config.toml
router_score = "sigmoid"
routed_scale = 1.0
num_attention_heads = 2
num_key_value_heads = 2
norm_eps = 1e-06
rope_fraction = 1.0
extras = ["capped logits"]
init_std_qkv = 0.0145
init_std_o = 0.00363
init_std_up = 0.0145
init_std_down = 0.00363
learning_rate = 0.00514
lr_head = 0.0131
decay_shape = "linear"
dataset = "wikipedia_en"
Below are experts of layer 4 (counted from 0) of a mixture-of-experts language model. Rows are named router (the router's row for the expert), gate (a neuron's input weights, with its number), up (a neuron's input weights, with its number) and show model dimensions 0-255. Each number is 128 + 24 x the weight over its row's rms, rounded and kept within 0 to 255. Numbers have three digits each.
After each expert's rows: a language model's description of what the expert responds to. This comes from a sample of Wikipedia text that the model never trained on.

# expert 0
router:062157098103096110133103112145145134142103106118156127109136175160101122157152113121162132141088143088088120123109128138132122144136149136094094153112104133100127114109142132106158173140126102112164145141163126157157112112115097148130112139115114125116118091137126137152117094141172111112163143083135212114153138139114090128124138108142176097106135101126143121097120116121095133126136151148159115123115115094155124155149146104178080117127128103125133127122186158144130147130127118146121167121151133078138137163144148141093094128128078137135139158117111131159092146112127132083135110148139119187129153087132134105131120159135152122130123109156121107125135111112135111139092141129074105105110168052121101104118108135134137085143151116161129120093144150136131172155119203
gate0:098110088133191124148158125117151123099085163170117156171103128138097144123147079125136113144083123118097118113142150143086132136126123132154128136092115160139061164141152143103116128127139113128165111091144150110138095129109109137116152096132120112135153099079141145145127126088142114130122148127177137090159119111086153152119132140167096128134092083125103108152084122142146183149126150139106135140144146137127142106140116161135102086108148130130157122159148150130134153137135089114126113182168111109114116059099140148166150165129152140103114135120095137149101165124099156151100117106182121120144114160141124124112123147149137119164134115177102126116148104110151123143152073140119170133121141106126140180103116143081158100123122127095142139151139134167159119140121167
up0:128100122138134112113151109120118071119154147130123108135111157109108157135127101103159154181100154097160127124140118102121110148141113131132112144134132113132100140106106128119107125126119104166101101139097157180145138117160107124143144115153136101108145117162113136138115115112129136128169126140139102124110124142139173105171132098160113145115116121125147125110170115063148132152163101125152130089144170180134141121162151111112135104088117112120142132114179139128124214074148101119129135124131143156136176143079143102131093099082127122118124127176119105123120100138142165135184111150073089103097136162093128123114157150109098165139102119157137104137111105078106201132135156137124165143091133144172142131137148122136162161127133102154107150151133123146130171164140146
What it handles: English word-final suffixes. Word-ending pieces completing English words, often before commas or "of", such as -ing, -ness, -ble, -ed, -ion, craving.

# expert 53
router:102128140122158150130114110122137146127095157123086147174120158193131127135166107151114134104103164140126127130152139165095102154121105118093092136110103123154165105093084133121094178114095153132132106133146079177172159112110139154099111141104097107115113109159146140137061108122141101112138153092086153098116115138142094112116177146145103099140126107114162123127150137137127125155102126125130140115085126140157125104123138105135137165122170118122123118127132135084148110137161135115132119066138117120119092105138210172171124143069089144126155137143181113116114181136124126137151105111148095108146135093149133100155075120128160095102160125110131121118160149123127131151092126073132129108113147108140139143125126159135113123116123109138133130107128133132105144138094161
gate0:162160094124089132146155134147138149090071116118083117135129133131123136132107126134131139115137124104115087169133124087143145113098110129158121085154102130105100140122141102120131111117083125129132103153128105148124139102094091190087121135098106132139140140144177136136104085132149117154159143139164101140134126130147153171147162151138104110088135178131113105118112165123064141117136099128116137136137184138148169160115177122110135105119124117168161099145133110177096082142103147152116128178128135164131111129148096156143145178109133118113115146108122086098116157150150157157113136117094130142129140149105117082128128105110115113146112095114148164122120123179138160157132097118075161093086156112121113142126113122157089162136144096130134150128107074156138146139095122
up0:097124097129125113123112122121111117082122121167101118146179164140164140134103105156172169141110149100106115159147104165135151146111140124144145099116110127111125147126112115141133090133106142137083137132123160176111153109136116139140151129177167083144134111121150039140080108143100121156148130116120122117105130084100128138113168148077096176172131128121104126088097204143120104141135099155146096089133152118110125136091073147132143107113079126123121111142142152122113143140091117154118141134173142147163136137152181146124140108107146137105156121142111083151161144115123079096127116105107146127113142139118094151165155096121135132114132137125125117149128067086110132153136105163110127147148171089116123121162127119097128144138130105121093147129135123121143091091143130
What it handles: Place and surname endings. Country, state and city names and final pieces of foreign surnames, such as Pakistan, County, State, the y in Yanukovych, ić.

# expert 33
router:096134151146141133146151124092098146136119129126131117123141074131125124146152122176091128141065122097101149106108062130144133103112144125121119142106089090107141093137089123059068118126126145157154116093075123120120123104140062144134138128156113129129099117131138129160138171088152152110086137127167133124131169123074118106095100159143152135116136070147154123114113117086108126121167115141165137096122137126141111132114141146133050135115099137139137137110144149130109112115142140088127138165194122127109132140153189181136109108102120146133129148108137112151109136133135111115151140131122119141133132110096113091108124146120176136100158130160102114125151146138161162134132085124119096110114142131123103126072097117129125152117126121125120117117143111106119108137203138
gate0:145096132137131102158126100135121082120090120153105079141112131141131124177148123176107119099129133087100109147145097120126112110155121110141103121114124133123124140154105136097111131171130144115147138139140067152123092147088124167168132120124109137121144101089131134131155171126129113103136120093109122127142166170205127113139107135130120131096150114101116119110067124114131150106143157154158161112106162129109157144123121143133096148126099115157103119139094120180101136144125110127128126090118118117143131106137119150135139145132176153095106148163112117113133153133134126107140083147131088132153118163114161122166115100152082144114099060105147124114133130103131077065112112131102113134114099166174170138136074092132146097141135106136086090132095124155180111129160134
up0:123133122105121125161144104084110129117148130134113069088111086103124094128170121127160155132168148147160131146151116101103089147124151148096121119132108110105149148152147140125122141136111117066121084151126158146123141115113128126165126165152104158087091125145148144090151143086180157157133075123132124133113128103123147123156126131099123133168084179121149145088097121117112102108140180159154119092150145122151126141139170158135137103123146120136143180079141150142102117142152072116112100127118140095122151113125180122120134135121112108136149167127127158147178141169049166157139111107099140117118093151111126095117119137088117136136127111153117127156125134134111122090139149148101132146155116085127105125112119134095131105134106149131089100116182126123164150146091137
What it handles: Table cells, units, names. Table separators, unit abbreviations and name fragments among numbers in sports and stats tables, such as lb, ft, cm, Ra-l-ph.

# expert 46
router:156129158126115129090119123181126122124120117153131106073161148137100109137091104131116182108115117098136098137082107115046117128115118150124089136120136145143075158142124164144149130123151120117188059145106165140146129116122100154160121162110113112145107130137146140102129139156227122122106113131123156130108114153146099118152136101121122118142114114118153112110136121119095101112130131136121116118146119100169090157151085095162158140121159118122170157128129134152136119199103132144117159069131131106125157126137138134144100100127099128135149184098094102166120111108105124096134163160132079148126109131136123115119152126132136152121156105169098102121157111114111135135126118146140081125101120125167118143108109124114141108146171093128134148123131122134176150143145158
gate0:165104137117133113128111146115154148099145120148182165122097127124092145119132128098136197133162145111110152153078136125117085124120153134122110152144120109162106096140114119119102159134149114115149142099132138143123082116065080124099145127142123115165147139151110132124117140150184109125135123134089152110185118120133109120133162140160113127109101147097143110129084172163131129120122130134114162143119107134150156133176154126124163154140147126173112121096102147170106071163117096098080157132096141133106109134143084129132150161134183131109138172141167098121109123124120141109144073129132118120128124134123129088086167078102130074153139122121167130139143164136137140117082112141128132124096158122130120113108119122117152194115157158138141149150115125149142098144086148
up0:111122139142115120155116143116161140106091112164098132096112139126178126137101133155122140131126141114160093122149146118111148177148150145143114131125118180160086161110108152121121160157156168113131165135146123141110116121125121106112084145112085115100132137117130090092155150139144140168142140120128072104124101138087143108142192115150071122098118132119132142101185145159155102153148142175136116105093113127077110169086122119115114124154047157121088139144174126090121126131134142137124143163140161100117121137159133128152106148093110113113123168126132147112116135161162102100122142122114097131083104138126112120134103154100175148127144095123121151120188068124112157113112150165140149137132156110135109120095152137124130169144104117098121113115152141142131104119102081
What it handles: Mid-word pieces. Middle and ending pieces of longer words and names, such as zer in Panzer, act in interacting, ing, Commissioner.

# expert 18
router:147148160107137138143122133098118145142133156109121163100128142113091117107139125098130155120141137150135131108154070124132126147134115130076107136102098126142114154105118133081063145153093126128142078142130107139119172093090121148151158121108092128140104111132130141128104132142086139110122103116135141123177096119104116133092129179128173103129174103092111097129172123102117110144152104142152141119117166156132120115136095101162171125146148186178131142099110104120132061134068147124101148086146118137160139101139117121148122137081104160137136157127097112137128133143071128126147157110132119129145127122131122160106128134127124062111142104062115136131149143199124106172116128140143105141098157087140152126145106134108110111144151106150118135142084150161135103153136141
gate0:145124110102097087138100131154141154109125144139118103130094093120164119108109140099139146126139152125138098145144114131148106119104093145167128139119114120148111156159134116102093104136138133149101085122113132098127141047130132132144132120145094110138071150116098111128094107129077096116119145093133104157170109146124126110109151149101155115103157104091162096114148156144150151141162115134134134071165122105146135146117108098161169137137156124124140117102105132141151141163102147140074150172175117086128091086123167114158150117163083152147112123133088095142162122098106132104117103090112121157155138141091155123133131127134129142160135113131132107132136202113132143116138151094087173141130142140098142129102139136116166094144134114109136140160139063185131118148118104
up0:098088102109124129185110090141192121129135095118116118128111116115141158175161143128110120121140123135106103100123126112142098119113138120172112111120170120068126137132140171156117110116120113146143100128102145137165154119122135101119146129158079127153125125145128179105137138098141120120136112134176098126126141081124124167131156112099144106091138136098155146150140141140123109096110148111157104113108157162123096129119130132140126083124114124134087133097122135129103128120164125137118151108078210140158161101127115064163156105110110115141114145075112142138119090131153133101129129124136069146168111144070150140124125103155112109162110147138115119126166101107096131102082122140130139147116151127155119068140117119104140099146158184125127122098117089149134142096189127
What it handles: Indefinite articles, quantifiers. Articles and number words opening a noun phrase after prepositions, like a, an, one, several, three; also Japanese name piece Toshi.

# expert 39
router:127157129107174147106114126117108168173097082127109137101146128151119136173108124161112133103103142154106140141109098181094084116172123138127126143127154102120153142101106130103127159129142109129144173111160123089144156109132122134120180136154110099165105108143104144130135164147120127080112147141122119135104130112120148100114179113152150143101123136103132100135129121124140115086104115114168143108122163093136136150120127139128109119140144129153084166172104160106100088137125135134154171098153111103139162175129144134147096084136138141141116142114143098141083151138042126130151132160156106150109131118127104117167150130171141150098128176150128190109120101146096174144097133104108135092121153097159143125106115131086098103111129119141131136111153159104153154148100175
gate0:132148140106136133147095123108176111102127142140108142143130105111125182148148120140124112128118144135096125126195127160079102144153121130122123109148142152115081131118135113100088126119094136137141156122117119099145135115147112089141124173107104158118125108104113178100121063099128124131098100097150124146130150115075131107133167164164118167151108133137080128122182137133101159139145137166097182124136087111124118099141112176087122152159115128128138118130118174123096122111095129106126152195100097092083115110139124124134087210117090159097144117110137137099116111170109128119144113190136093117106142111121152139131097138143131119139122158095180139149093098148178145139127111175144115151151143124122133111142128133117149109109126116137129131136133111111157150155126116
up0:103101132106097129110119119138160145170090127111121179127084120126157128104157133112132168147108141139120106098102113101149159113136161118105150109163076113148132117120131144134068094098125126112116145110085103154123133135154149126177132171129114149125134079118131111128167137100087125141154138101087149137157116076107143155151150133087135123169124105112130132160103144105114054116147155119159125164089101130157139129094170175143140110149135144093148116110112120132128106137161158140121127107130156108108118142133153112123132109143130109113131171131145075130157115092139139060118173127101119080146094120086130106120137131138117127137070146144120129159139156116176138156135116109129156137080123118100151150166171145136117104121168115131143139125085160157134152132145161
What it handles: Line and bullet starts. Line breaks, list dashes, table pipes and heading equals signs opening lines in infoboxes, tables and lists, plus Genus, Binomial, See.

# expert 26
router:092160109113092116121141135114116144117090129132110110138156158183121172133165136146127137097116131152132165127088108181094076141090140151122110142103084155133110068127139144159109135103095130162152137139104137166129143103110156132154151122137119113110130146160153164145124151133135113096111120095098135128110150152129086096110100126151109116096165139082101146131150096154110086154128129110188146077107141171137103146110139150130178122135095133123136072139106108102130177136094149140116108074161146070091132129152148151171122088134096167125104119158094108153096133103127163096114124153133140125113125133132149115090123144125107131116152141159142124152140134125157181157135121157120134103126132153146134110116101131121109141144153073147138120104166125116112164136136146
gate0:133114096154124150133164147159171125093158085097141177143120108115123118124161117170153095140138151117120121165144120103114135150116106145139128121131145126160116143103146119139107155109111118107123111168115158134161116076137095116138107101137101122166107143119141147139151114131170146133142089124130139129133092118149134111136157178120133143107147139153154138120098141114143106158099123137123169116129095150113199077085130137118169102146113118112110143130069126137123175106153130149115146157117130119079149091134169130143130111136108151147115136174125143137165136170164117137096107130111155159091102106148154120151110181157084106140090163119139128104112208129127122148121152177113147135146120118126140127156125112087177102098140100136137108135159120138179102178091148
up0:136049139100089126110112147121123144120129131116105124144141156123149133114129140114120138154131116086099110138084124129168099145176126130133145096133116145107131103142111116096149116110117126145108111117108128157131171134125173138103108200138096131133108074158156094128125152171171136129137109109145153133135160108139130131156100111130086130110138140095116125110171134163139141103119134188159124115162147123137095097142120125162109128103129149143126108133128205126112127121161097174156075112133146135162109165118106139104143137096171153145142144142133125101107126133127132134159146102092091170111095119113116120094132117079097103097113128114078150118143158123117134105125111094116080130183094063085137131129141124140145127135115152158140139122140135149166086113164090
What it handles: Sentence and quote closers. Tokens ending a sentence, title or heading, such as periods, closing quotation marks after titles, paragraph breaks, heading equals signs.

# expert 15
router:106084169124137141127099128112097152123115122124148144054186194154132168140159118182124142137106189147140131120115101151119120115116136132105113137109087116160144111127099136110079109111113126127173135129181123149179141096118112155187120136108126141104126128143117162166100145104127137126127170119131145121174137123102119102087128150119126137107156119173135147099147089147133097149118139126135107099115120133133129153167104106181122122130079116116126100097120138126126116161122131110108165168142115109101149124139180154174110157102108136124130148117189110135129151138133147131155114132128099132147171093122119080125119119125138092146163155094120089141153119125078124160128119118095107105107120069113098151119111144089144117097139117148127132134091147141135109155120149
gate0:149084092127130127123139151094073099109116169120155160159107122163122149138109086102159146127145123147123124096141114116112160139144164147056137134122147122122085134129154130115124108119134111150109108131134146075154144099087120158134143154117118138128105147120119132117142151110169115141149139082134118104138143157159131194135091106158123149120130130127129119099078141116138127155101138143144094114105110152138129155152144083118156105183140093153166082142116124158078146124129070131106120171151158155091130124145111143136108157120083114128161143117121133121126137112124154133115123142109145120170121065149118113117117092133113125159138089117176136108138132137095143143059147090161161110102102090149119170121082113096097140122133149128140108140148095169156132157145126
up0:110119144131070111143141118138126103166140085163116140144130150134153129135113104153136153149142152110154124095130089127132157128155116141130183133083137118168133108113160130173111128144088166137122171153132135138124141119158149123155119126131141149119145162188134100140106144097120115158119096112155107101107144110126123114133115174129160082072126121141105126123152119135179104172138109135160135130100155146134162102077126150130086143101096171120116112141133129151122159105134118100134116157180128135078127089115147131113115127096136132146179114153183123170159114128120102118143121098123145170127117139126150164129152112165132134140062113199131114133163104125110104090143106122135089166104141121110118124085192124099124171117112116124108110139135159170124130155125126
What it handles: Personal name parts. First names, surnames and surname fragments of people and places, such as Martin, Clark, Johnson, Ken-ze-l, van der, Gib-son.

# expert 25
router:144092114137107140130134106166146102135147118136151138111121130142089144126125116146161137168154116136122109165152129141097156100114117122151133126104197110123114165110094153170157122115147128125177125173089168062164140120113075155184124154108120112183154102164161134121139130144172089109102111105121119143135126119123146058147129106142131123136135099125127110069162133180101143096088138118131151117127151130135143157184117102103125111101080133114124121161118127126136114158082110114128133091114167097121119127140169150163094103093140144125141144116110109144151125108138136096133126148156140165137136065112163134160104136190113131122143115148114135134095111120112139140142139128141100131115094149150097150088112115108156107083157121128134099126112133089120143152114133
gate0:117100089133113156135129152142127139082162120139102137170098061157112147155121108139138166096088133133142124135127132067134104112126094127115132092100137168107122149095115135065086135133177164190127126131141142116107147114124122152153092127076126136143151150112143134142141082128150135144154129126130125154129159160076166163127153150146138163132135142120128115119104146166145132106144157150141113133143163107186179176158131107111108157127157154147146148130097186140130123121073132150098135185123143131152108072111115159126130104118130134097135138131151122146152141118122135160135131122108129119092179141151114111157167149130112158137128111114123106101128141146154143123130110126096101145106109143122127132135137157135128104144107109190113138144139135150167200156128143
up0:160113120128069120189084166151160100148119145115104142110147189158116102116146122162126155119178142159128119159141117108138145124101116107091132128129139126118138144117139149109126120156127080121128133148097126156153099124121133157170093129181110102106147108103156133127152149133131118149163093119147095145149142139165149147105164087116111141170118118129153129119166111141165138118163101141104158154142134099114147089103117169117148132123086148107133114108164149137103102115063135164114112147161122117105135169147128111124109110121162159106091140132148138109139137126119159092120175078135121102105108162117151083084112085159118118163123175144170155112123085111105136142131151150125115162153145119145097116098099132149149147169150140132136145110146130145154179120144101
What it handles: Mid-word syllables. Inner syllables of longer words, often Latinate, such as Pro|co|pius, trans|ce|ndental, Prin|ci|pal, colu|mella.

# expert 38
router:157158138123176184128182164123117125155125112094087117136125145138144172081144122126157150130175143162108144123162103108133186137165102160105126141113154101111150126084109102138035116124110125179138159147129116080179142104116170145150135147147109106155134120141112151113112074131103106108105153144122163123153164117100144115121136152186120117119129128064105138137148138169082127120101141109120116139136135140137147114171114120157135110125075115156088168110107133104146103088085158083085155090150110134126116156133119125104139142114103143179179166135132107153136135099102110102152125149127122134127100145129126150164148133101141126133114129102118132145129114113138139150104142147138107119131117134145146132145121141146147140127122088165133121124136153154144150137127117
gate0:160079144120141127153130159104110127121054130142162152161121139157121156146132117111132137118117119165119124151102132128105141126171119112136159140151152148164124104138139101090069128108161096150151137170122141087201128125157125115126099133078131107103142137133148152170125138172108171104120109129067103122142097138110101142107094116111084130141122112127146140158157138127119149109135126108107141141126149126126113163138104104148161133113129099111134098141135144160172123140124144122113131184162111106159128137117083131135143154137126118101124114120122086131142169120087091134151130080136084148118147111141103118153150119142123121154158124188115124138163146156107100154149119125116110128049144139111152089116161125112119113093158165119117115079172147114130138168121178
up0:140130141105117124172151136152086108108079107092156124106139149157144149137122102110123093146135118088148129099129148116098135112197135165113142168126141145124124072161143100087091096099108165126148140203118156150161117114082154096164090093112132140102106149133152111118119122144119157103150106158129143118132140093121130135156141160103097134122120106149145144128122145118120121089188130132123060100148156125102132102127145114122169101094115133149168073138148119182138111129119113131115110110098146109119147104106097100128122096103101148149132101107110106119133106171114138138137164122127146143104118119120146142101145141093117122168134160165151141152130146112106109104153092137184133122115112137099152119095122092098171087137148140131114090094151143155122154128150102
What it handles: Articles and determiners. Articles and possessives opening a noun phrase after prepositions or verbs, such as the, a, his, their, plus some verb-initial word pieces.

# expert 36
router:153111145109113134107123163116146152220078087152120132156156137146103138125107082142082176158134132140146156158091109118147143142144119107117123125092174110095145138110122119150156145124116166136113108143112112100118152102088126138136105154113079095176069107160094145150111150126096099093093134130124110127138159154114123120100136171186120119112141131109110123129164097128130065102136103114134137103137147106125177149138128128124152127142147102137139137156100109092125156140108132146112176114143145096117155153168126156165132104146074155140131153129125089143133133108106116094190121153139061115128154124144096129147152122132116143130127149138126120105151097122093148139104118171128138121115165134138110120065111140124130110105145135137118130105142154102100121154144108
gate0:103128140130126143163079130122152149172153188159126155123131108096139098100138127148154115139110111122112148180144162119129135165113135107108156118140083102101114149114116145123107164154134083135113159105136112106107122128141120137105147154088116087120093128149123145139107146127197115141134141113117118154163148124156124107140098125178103123146180117110114105075128093145149108100139112154121168130141126120118138114128142115154144091129186131104125149155110138146049120148137092128114123164132113115102105153173123085133074179091089102112138134128133110120136104150123125125147132151147098141155109155093073150111182140085138101115147189123146115130132124126152121142092132144124099131148106145175112132108112093129109136108124127173108125119122164188141131136116133
up0:124098145130120142179124144116159134134115115136120115149135111123073113149128154113161130123143178093106138188145133119124119134122124132196141118108095119124114095134123132108057115147156144125099113111127135141101096072147185135174146147108119176113126118128136122138174108120061134113144157127109098142156147138079165139139122120155087179072158096135104119141127109125118056102119135126143138074150113107136129138105086124169161111139139128143130115134110123157146117122144100108108153167115158156104174166102128125162140091111154151134117095139139106165141141114134120156101173136135097102137126104136102136151106112117163098117128109135127144138143094157105139120100124135162138146065121102135110106143145105119100165139136108150126131084149155130115102133104128
What it handles: Structural punctuation, field labels. Sentence periods, line breaks, heading "=", table pipes, list dashes, and infobox field names like Born, Died, Also known.

# expert 37
router:083173124096129128133150152124130118173094111125087143129148160159146191095114112115120141122159161136139173163119125148076109141119071123132110160113088112106145122146111123127086109129107147141135115131112143119134141115123144129152100132115095109180129126194164138150110151120107158089153112103110124144137129119117131109088097125154149083095157128084102123133144119152087099134077124078188127126121179124123125132156142139144147129150110105124159133179106140125136169177110159131061107089149094091105162156167137131119103134157103153150113136105111140160121153103095140078182116139128119127142153110122122123129131135143107118123122101113150139122160149094157121137119122131140125102113118102120110115106108134124145156158156114183133140140158137125147099146093109
gate0:133184116114121103133111154137136154116184108101120116100154152129119143131151138162127102146116128136083126150156152172138124164114123127119123123111109111149109157106110134064102136127136136083113138127079105138128133163092113122179121094089106136078150143160182136173154127153147092146120140117149147118109121139140167145098133122085113106097111138128136102089111168122125140129151161121129149153195081077129186144124114126072143115163132130140075177144118146117111116119135139085110179112159097108111121141151143136123087131136131140088120130131123121138117126172188106108169096139105135140118161156113160123133119139123121127143100113140172148126132137075140142130121097147114115139133080142141111158152105169153107118154118150155134102127140136153152118164143115
up0:155121178104154099129088116145166141110117154123117137158130172120082120136127149119131160125101122082128093094083099130115106175144142141138132148137162114142099085153133132056097104109115122131122147112149112126100168130148132183102125121109121163154093096099134120105123145143083146124150104091128134087104075102101103121124136143137119124111117184115126123119148160136101054161122133119175111135181123117119137105157128132100093139117110142159132149116128165147108106129148101143140125096127150176134128113129103124121081141137163156114133168119103107129145100061162147108124150107150165158140113119086146098091098135110118128122110078127106137127139157102100147070126095100139114149136161112128111143138105117101144126141089143105118150097122127150107138130141145
What it handles: Clause boundaries, connectives. Periods, commas, paragraph breaks after headings, and clause-linking words such as However, because, despite, when, that.

# expert 29
router:169107138105138133111107158147123156129120137102136105137110093135081116127130125125156185130138142127136128133127086139147161136159119163080132149120188142126151125084094106163128118154135170159142146136070148145131135124122115136131121133140090114148102134136135132097130118131097150138121150141141118134125164152120126112134128164166111137094106138095160138136114109148113132150108130100141143093102151108122103071138117113147113040115130117196116144139159121048126083127148147103173136075139123132143138154149121112147147110099107149149160155115114115144120131146130108099137159138149104101156113108078127143150080114116142145107131159101103176148153134147135131131102192162149099118133098152158097111130118135162155106121094128167140093070147141132140157146142137
gate0:131124097086114124119123160098173118107160192137151122135140119141104093126117122141157142123088113128109121113182168065154115144167116145154122194123142145115137124164155097065109114125152174169186147089130130072124102111125085167116142128104147109124134111128152175140126134118135126145119095133158154121118086142143162114146146143151136176101140149147121128096111145120103117133143112154103098111146097135152141154137138137128119163137125113109125136136149136118136122184109104107121098111137113113175155120148098126133118124113141193093148086120157100145127086096186149165114106116131118121132145135132104107105153135170159129150118112160132150151122129114131115113162139098099121129116169111091127140162146099163152149153113121114093106100127120119142115105180137
up0:174106131146151094122135165146143100079075143150112133098124125120095128142106145144109114128146150114124114180108112145104123136147151128092095105105136120131153183184136122141115137156138153083138056134087160133130122108138130149165128148168116124169117117159125140104153159115111135144135106094112092083111069119133133113120146158163160135117113121140111091135136155157138113124147140149125148145118165118114141113155106112109140110134142144100123081101130190109171088126117097104121167139132132129136108119092085141186132171153126116136133098147113108106117118150079128086143154107209140150103157128096131102131155106152122106161129123126113162133139144107094113129169132151138156136106149086104157135100120131128116130159163152131123085113141106152102152124127137
What it handles: Determiners and possessives. Determiners and possessives before a noun, such as the, his, her, its, their, and the s after an apostrophe.

# expert 8
router:142142149138118135155121112087092124129122154130101135127152156152112140108158129199086145146104121126153141097109084121122133130149142152119100150115089104112173128163115143151134143110121127154151123118165132177108146127141074157136105134104106091143146098145145149145103131096126103106137096160128154141218150142051122111139118172155176119165143112138140127172113094122099073115088123162129156074103139126132079135119117099140130081133140112147144143110135128121153119159151150142101144125150163112155146145141149181130140147091110137144150140113076128139100115141096069129141145111120142107145132134116130142120135142109137117086145113110131178153129113091138140144127125153130100141125095107130126102136117187094155109128159094152136148109106143117120111153114108
gate0:157116146144129089132121148062157128102128111129126144181094151116118164129113154132124176125117133145168161124128084102141127123111132160146150149114156143116110147106141106118114115129132094146128130126162132127112105127071130167122120134107132155171131100111050101109102078129115125060153119119096099114127139128116140130106139145139126139133165161140129090128141148156098120096121098148110178148160169120144089116110121125134120105137143114179107117132111147160148130097121140152109147178096094137136112124146113122091134096120129170161103128139139145141145138119155149152111100132157121095123140183133147157089135078098146150163144146121141136112115163096138133146099116122153130108132115103183137071141117155146131114167149110124108135074142131124190147165098084
up0:155160120107137108129086136169104113137130112171094134139112176129166094109116124153106135148108134150148142140127104086101136145156114113124131159116155098130155129124148104149125110146136122097142109130098149111118136111113135152192130165122075153169188109159153112135173140158118164095107145148155119122120121129181150170139135106155144132102129134147098108112127163090137105136102120128096106116143080119124170109110128110130176144170104104119110176110142145134122122108135113134134109107136149163097135163094135106138142121132087084139166195102131087087150140124182151158114139112107152123057128160109184161135130122089119114112117109145139146149178115099133182109129150118109101127117130120100127115085123142167159134148124111121134141141137126130092116132133152
What it handles: Name and word endings. Final word pieces completing proper names, compounds and suffixes, often in lists and tables, such as -berg, -ton, -er, -wood, -son.

# expert 63
router:086161105165129118123103102118138140098120102158123128039119186150131137107139134130100111138159148135095121126120122146106157108130139131120102178116107148144166120137140107134160134132076155109147098169172119138144110130114133146120101137145076099151115103184099133146118148117159142134152153120141143125144170111083096128135165104127137128078102127117147143089137126120101123144138154119107125128104130141158117116163123078140155120150102092155132146164118183111139120126125141124172133105135142124143179131139141114128110102098122145170170151148120101113120139119107115093164101096185127103125132124183150126145149118160110169124139159106125117102144129093141163162097187130139123127142090113146119108140111134103139176138100099148130106100077150088138142154104157
gate0:105110103115119113123112138083161116078124146154140090149110124142087116130111117152114106127125143104103125119117092131120098155167115118125138104163178130121142087122158075130132143160147133145103114128163100074126148104053114169137158142115140094127146151111119123130106179163150089128144135108145152108117110153132063163133133154099170114135141125122130113151123140103096133126150081166113123108096104157132124095150147115166150090189099097142140100141168131134088153144153108144122154168106123081126122115138142128105162140109113144142107110136098151124093128143122146138174117153140110094113133155137100115076137134136154127131092136129132126150132170150133150146090131151096148144129116150155147162147132111186116142100133136144122133127083100166087170165119103
up0:108101129127177124154088114123129133141149113130126157150126108145103153126139102154165157116129131086087117123139084075112124102109159122133127098112116108100097142146150131113130141108131133113164196114107099157185122146146137095115075144148115117117133129095129105150169123148124148123151127086129137130144122105136148160161099127124128146120085163141154154141165074090100080163124160165138133091111119116098105158092142085136097091102096108123136123128150101128104112113136101107114151150117129187119150174126115115115132121091118140164110123125156154180129152109132141140123130138147133158099122174141124179088121143127147104111122095146170138129126131102090145169127108102094122165100174124114160098140136141113172105106131136093134146110132090153100087157145157
What it handles: Word stems after prefixes. Stem and ending pieces following prefixes like re-, un-, dis-, such as re-issue, re-ject-ion, Undisclose-d, plus infobox labels Born, Died.

# expert 47
router:105185104132161148120120116136139161144136157141119130144170118134127101135133108116122134126110122127101139125197134160091111133118142125138110160116134163147072110125144142112104124126126118111150132150115137107145108107085097139139185150119142140151057095163166138093087144144126154104113141108142126127113100125131113095144135104114172110080104101114104130081153102115117128139143128068138107146138123105192129142137136139109114107128146144123122146133130140110129122120146111111123134162172154094093152124143145129183138105078119157089109143125113114133119157100137136125152163107153148153115118088097152134139149145175123177106167130134094154084203133156151148152103104109132082114121139141110096098057122130149172121089137127128131121099109137091155139142136156
gate0:161167113145102148140113139134125121111110149124163100136070111161135132103183106169119166143110138131110154132111114095117119122119129130137074117102114138144100124148158135087101120156132120149128146119125124098118091161122150136152148167122111131112128113097166089131124129075180091120165131085166129172113122102154151132136084128093103142126125167154105107157141116163068145135114143094113117138119158118120181150161146143117096142174144116110150106102150175126100077123133126124106099163127133115118148118136139147164156137093148123125141125109138114134151101088107174167183105123114148137155153111127132143131121120148078108127091094118105094126116150114114163153108133125109086103120122123123086071136103122131145089145108114098126115108142180135160151082104142
up0:104116125136118144152140129158144111144161128165110154091109152109162141143124073148144113185096146113139127122146116104132099136130101141095138131123104129119133121133136127108128115160133145137124170156136129103118096115151131130157102191115139177129111102128131123103149104147174143109134113108144126136158144111122126112090152138106170127101120139136152148140127115155160123095148118074099165094093141130131155097122175106132117127089148133098178106139149154126133097147151096092153153136096140172177143128110135118088136125156129157114129107127144090128107070068140150125104174109118099146131090129129134156122107180090147093073116108172158128127137117102087119094129162150104110140065097102124064153121156129125123141117173149113099140088134097115128134142138123
What it handles: Mid-word fragments. Consonant-heavy pieces inside rare or foreign words and names, such as the g in Sigma, th in depth, and underscores.

# expert 34
router:144196142117114135145126134149111140126120126165150117149135136149133121129118130124141133143107116085090098142096135152099119109114145125135093141120113098149129094123132108100142119085105106157159072138113124097142088119083144145113155146144128118162084125149085148132117123126210124107146111125128168087127179116106115150155148126148149112156133107157113103137115109141106130123117105114119131136131126097214139144137118116107102085124065155180147135206118202124157149135107125141101107138140146116129151156131141155154109127118134142127149151122142125151097165072130135073127151171168091111147128090082121135103124119139131120106159140179142112111162143129105137134131138111109090116114116103160134145112104136143153135132099088137150104125124161125125135139147159
gate0:147129149138116163112135130132148157104141129126124122146113139148143104129185126126087132166114141105137101138141120100129170100141148109119121160153146130143096157117171113129115167161077104131127092117133152104074107122109116129102130163091166078138118100154077134112147128175165131108084109102135124134134160121112159117128108146140164167148152187113128124144117110146110104121109113163124127119103099115173129140152116145126151170122142165182115088124129122123096168140111122131106130154161123123117071076144137074118100105107169097166134123158124152156105139112148143148141115115138122103126164142154139143094197148126182142153152120121113091120165169153114087144092105112111112178112147104128135106105116123153119102155133131138118114127110090123176134147151127
up0:135114108130144121170118153113172106141107114156096165095131089097176112117125123115117108143141116106113133093119153147128113161122104155158135135117136107116127129111116118111117133150150193127142137123091144171109127168135127138126120133109153134132060115138126114136103087134132130131120146095124118158179130113105117111097125092159118135151116149149138128121158129127123093130130152136133155065158109137125144121148152173126121103093112129184098157102089147112138102105119112123071150111095147176079149121101146126087136111119136137105126173142144135169181118121077130174095145152155120160144099109106093145139142144078116137131108148155126143103087128114095127127076107160151096146113174147115135084140133189077117139120113127104087158106135125107113096103124106
What it handles: Latinate word suffixes. Suffix pieces ending abstract or scientific words, such as lit in causality, ity, ion, and taxonomy terms like Animalia.